Experts of a small language model: 42.5M parameters.
Below are experts of layer 4 (counted from 0) of a mixture-of-experts language model. Rows are named router (the router's row for the expert) and show model dimensions 0-191. Each number is 128 + 32 x the weight over its row's rms, rounded and kept within 0 to 255. Numbers have three digits each.
Before each expert's rows: a language model's description of what the expert responds to. This comes from a sample of Wikipedia text that the model never trained on.

# expert 53
Description: Mid-word consonant clusters. Word-internal consonant-cluster pieces like lt in Ultimate, st, ct, pt, est, unt, often near capitalized proper names.
router:074089099177149171126103102159145103165137105104080158131125084164150154143209205136115175109178097088126091164148148180113117130170171111149080111139176134149087137116129146109082115120111169149137143112130116162104171118127155117134125104158108127115122131133097126125133160106122147144129100108115119100123133099131102107104123153164160043127190094109135146113105129164197169097136112156087207151144168179080149117087077160103109100189155152188163143128074116153146150175165070063186115168135159126149168096151101143131096143079069116113072112165131164090186156065156100185

# expert 21
Description: Copula after subject. Was, is, were and are right after a sentence's subject, especially in opening definitions, plus commas after place names and dates.
router:152087121129072119138112136095146116128098154128172123177181136093155124099145089102094209076165144107178145122120129123144128103065156094145115089146159159209095133038071148186125121137122115134080150201109167125143118078110112167125124100155074111092121140078174122107073152158156173178116143113158105073124123148166134171114117143141137146117115148113085160107214103125115092152131138162096186116120076138114133075130136153174144132117040075092160109163147094113103103121109150100092088111166138091091149140128156135136146146127082099138183109087131159087163083106193103083

# expert 49
Description: Taxonomic name endings. Middle and final pieces of Latin species and genus names in taxonomy lists, such as -yr(inx), -ide(a), -ensis, -idae.
router:126148103116115116087160110186110128163128135133103113132128146091141137173174133114084147128160097151087074173122122181119102175132157127136130165148151134082092174102135122142104123160111113129169035125084144159166088119145175127204115133061144124119109143115137141201136119132147160140136183096088158144128155130126161135114190096066148101108089099149105144132140174070071081177183141127135142086126151132091157116064147130218095158157170103108125098073109129066093164123140063093107077102107118134073126185138108114068133136123154116082138131143150095097116090147024100121

# expert 62
Description: Foreign name letters. Single vowels and short pieces inside non-English names, often Slavic, Romanian or Turkish letters like ć, ș, ă (Hârlău, Čačak, Zhao).
router:200115135106128132059119099105117085139164169073128132148069125133094168144113103168152158116156105144166114093134112111094149149126165141137179088097095153147119151060102043075172190167088117143151167104093123088129060106170187135106198127132114174151156129130123147179086132124100137137103186097098116165134196114136092071127141117188164147169122136142136092110120107136127090130126120099069184120161173141132120106135129122127162089166159117071135150147174074093091130125163123165138107081111171119077101164192137155088120099160104107105145214160141103101132115073136094124

# expert 14
Description: Capital letters, party acronyms. Capital-letter pieces ending acronyms (AI-P, CC-P, R&B) and country codes (FRA, ITA), plus political nouns like election, council, committee, district.
router:135145099141167156108049128140171107102101153135129153164123119115141128146062158143117159135190144141099152100165083099149112107125135166134145122170136121137143137076171176041125156110116094146107070142160111135168122113134101100114124164177124159050128119196106112094131134163093142143141122136081130184096087113142162144161147127105224154165101147087159125094136190114135153106124134188104080139095174102124199148146154167128060102193161148129076073073137130131109143095114158132132185120086111129108162126147130141224134103077110155206097145179088134109092111107130121143

# expert 15
Description: Definite article after prepositions. The word the, and sometimes its, their or these, right after a preposition like in, of, to, before a noun phrase.
router:118120173155187130099153106143111177099111092172101125095183141115084135119118109146124144119143122119125156195082112142108185165055160199056138163138141133103111147144107150076113126157113133198092095109092162114128118125067173131068124098084094141111116106099160152116118078163099110134056136107069100122117136124101153127224151110152106141162150169133142092085136193115142143093132154169135087178109162134130105121119130121141092066038125186172119134151083151150125134110115114113151104070158121118106113095100112098135183107116098127153051176110077148131197154102088112112

# expert 4
Description: LaTeX math symbols. Symbols inside LaTeX formulas, such as \frac, $, ^ and minus signs, plus sentence openers like As, For, In.
router:172123116122143130120076144097187142106150186100146166110074109176085096134104140165159090120138152108096078088127146151126119146132175101102100149152130083108128156135102181189125158107109136143129106095108091129144170079139096125109114167145150194108122153178133112103155134153062156130122136119105165081141183153117159136094119118100165124111084097175131051192147108075102176182155135097154193148081078107107103177107096100111208195168197155091114066095113123168144138109147098079089153166132077113195165144109145143124123079153067125140123104104126169123140109165159156140

# expert 48
Description: Colons and first names. Colons after field labels in infobox-style lists such as "Third place:" and times, plus first names and particles like El, Del, Robert.
router:074142175044135160127152123079096139114147114191148194172129124107203135148108075125161157155135118094124122111149131150150165088128116133109117163122135135076137106095073143186098129103193139159128142118103057135125126117113096070137116070182137137137072149119127161128096149101176142164138135125113160128123155110032100155119163182148152153147114076103129175094084108137165143079090099084099107155142110152148095086082153176093115184097069118118149111164152158093170132054176077116144111144170137171115148116135125128080122176207096092102086144155085101165137114129138124134

# expert 44
Description: Linking words, sports results. Clause-opening conjunctions and prepositions after a comma (to, and, as, but, since) and result verbs in sports text: finishing, won, reaching.
router:111174135126079134136146118139174103193092137128161214089088134173081119179151113191138095144130179138181124103086112124190137078123130096094141146153203149109126132183117128134146071116140155157111117175096102107117082164124113120173157106167182182180148110115099111158171163138132100119161172159137142150126132193170106163090131198073122123133131165102111148121129164098165096132087108147134116141111106182158091173158103119155163101120203084153179106172140081167146095114204126146151129082127100098148059120172126103130099171110148097150154153070127142133076154105149100136

# expert 45
Description: Possessive s and suffixes. Possessive s after an apostrophe, as in woman's and children's, plural s, and other short word-final pieces like -ian, -ular, -ial.
router:096118166103133131161146147135162125124216135122143065086177108113175214114110098111184078150139162066164115122190153178119146111135163201153152173114136100131129144079138102124137089178057129142095136173145107125117068131083203132096084138113120172108145129088110178147190115119128141157154151086030106099126178115170089175137176180098126078099164157107082137153142141150191116143098135154131182148106107148084171133124095138149094110120124149183093121094102117128098129151092120107110123081126173109123131175099142133150123156090117174147138096138091109143128123098161126071

# expert 17
Description: Hyphens and table dashes. Hyphens in markdown table separator rows and list bullets, plus hyphens in compounds like Play-off, H-21B, egg-crushing.
router:087138102173076099083111132149158138100110088151106121083176172145173100111155112114113133128192127093182143113181153106129138152198100195121161138072141149117086124136097109160085144159146154180105165084126202157130092148120118165105039147102127076117094167116107135125114138130153121163108145081189117126129130104139098126094108155180106091164166111148132103132089049116136113098185150106142080131126144153099083174149170127171089141125206142149086163143188148099138086130118163077153158173086164137199162128118188131158141126139144163145092125114208146165104158120107107110

# expert 20
Description: English word endings. Ending pieces of ordinary English words such as -ly, -ve, -ble, -one, -ose (slee-ve, huge-ly, st-ole, Behavi-our).
router:099127101110107181122148150171102152144163139183137132126103086145133060139122099175092071125157106110175114115165153139121106116165151134122190209114146092138143145152119147116125147151164133111176087114113114123118117132113170128109115118141133101101137105070129148103125146151070141126137142107138179047095179127132125148138115145128119130157141196089065191117171149155180057147126192115129138159125186123050170113123125058068151099175147111084123163090106157161152174123114023114075077209114167093128107147115118087074163120139166103105121099143146128135174125132138078151

# expert 60
Description: Short function prefixes. Short words or prefixes like no, de, des, un, do, well, often starting longer words such as nobleman, Desjardins, grandmother.
router:165146148099094075143110126117120121117130148110223112115144141090122110100121118165156139136099171120068146194105156077076068120142144162162125152069092166121136152194167119136078094083164139038074181117116164158057126122092164178061122145111081109140147137105098132136114107102096149108135076138119139102123132163129046130209161108146127092165154127102100116101127065107137112186116137105101109150107101135153149157160190090126132133116109133114085103146109149070100125102076086133098141124174120101109160156127158125109125135118154156122098103086162202185142123143190135073

# expert 0
Description: Foreign name syllables. Word-final vowel syllables in non-English personal and place names, often in tables, such as Shin-e, Surat Than-i, McK-enna, Takata-ni.
router:174119147093122079123130103127087089172165101077126150165161135123141130156162122202157155134152167159121112132136129112053097113125108126148189074153103158134119125116136148090132144179145110138087168096166148157105102079142174141105096083119142128101198060115134150133112105127145131116126125177102155109113185124141085130069138090096116133173107140099094104121167169144091066118103122095176141089090105101120075117080180172173060094105059083141139182129179132098132102153110087182070092139106132167153052121098133146095183106067126119082103147177098096123103138063104122116

# expert 8
Description: Name syllables after initials. Second syllables of personal names after short openings like Jo, Di, Gi (Jo-van-ović, Jo-han-nes), plus stray n/s pieces and Thai bytes.
router:052113167068155083130082079100136110132159162112058119096119130085123150116089107147137108136114166171101107119137145130139059152188144118082117096099123185111127141100120124095180163157095110077162110093152100119185135087138155170104142170120098090124119134115191088159154191129086111112118133132155151137087156069112177132102145100150089123095126091167145102089127103183078105127092161160156126174108093062077065188146158137137159152148122111147141105161121073085166167141072111149097146088150085123113091125158106181140133076139098181138145185110121083076111130098058124137

# expert 23
Description: Word-final suffix pieces. Suffix pieces ending a split word, such as ing in Computing, day in Saturday, tic, ation, ative, often in names.
router:158159112126138147177074163133131110130150212170125182138089134092201215171156118095083110176119148040121146148137134105115132158116148145095146097119110120108164139108150106126100143111111122170166165156140123093096102144122149108129123133169114174130112087112141162153167145150083082089099117174082108092128155141189182105136178094084130148141142121098169094082105166146101103085138090179135135142168101125103162143161046136147164079135149171079126072103084131151162128154144142142080128185121129110127132130144160102127096147156161137136071100192163048133093121095180063175

# expert 5
Description: Ordinal and superlative modifiers. Adjectives after the or a before a noun, like first, oldest, former, most, plus List in See also lists and heading equals signs.
router:054158113140144090148129107113130162157114087139122161130123105117099066047167141115086151158099129135152153097158141147108093118108108107150056147136087128156155120147120096084147132141074103144177130146188130141125186073148159126161173149080159098100083152100147169161143128157171133082100129152152110100102122112144094069118124120104147096098172192093120124123092201162149089124136080131099129184141114070094168113117092153126141173139079158189140120075130120147124110152125150114147102121074125194146139125094150108181057088107151181184103108150182156187149083155186060129

# expert 36
Description: Coordinating conjunctions. Conjunctions joining words or title parts, mainly and, also or, but, ampersand and who, plus See in "See also" headings.
router:082138095127167115132099111106153116171151132143139131114112151115165077125170080169051117174135133112095183160116041099100119120152173092125131099110179168131170099111195136094094111172100146118081144161157087076091105160140125171162134123081171133156090165164059063174156115149170126152049132125103148100111141118129112106144153128153075142157085186164114118133107142153148108134070146118202133182095142139179129151098126102120123137140133101109168135137173073139078090070124160156083180144083147147107156047115123075082101136167139088118156137134146118123127132194124107095

# expert 50
Description: Past participles, passive verbs. Past participles and passive or copular verbs after was, is, known: used, called, built, believed, proposed, plus the -ed suffix.
router:131144178078148111136194128056178156107153158098073140102182135172102124152202166150124150130068131114106146126089158155109121122086161104105162120145121173108123149131181168124096132135067122185123066162089110121087153179193116148134099103149128156084162103152120077141123148137169122088112105140171146098135141127186132134148114107124053135160200175135166170147141146105071176148144110122108177108151154105136204109124159044209141111113123175139183139132079162131117158084163144108127084126127150108155124128143181164103123101164146097140101081170084125120121123148181161125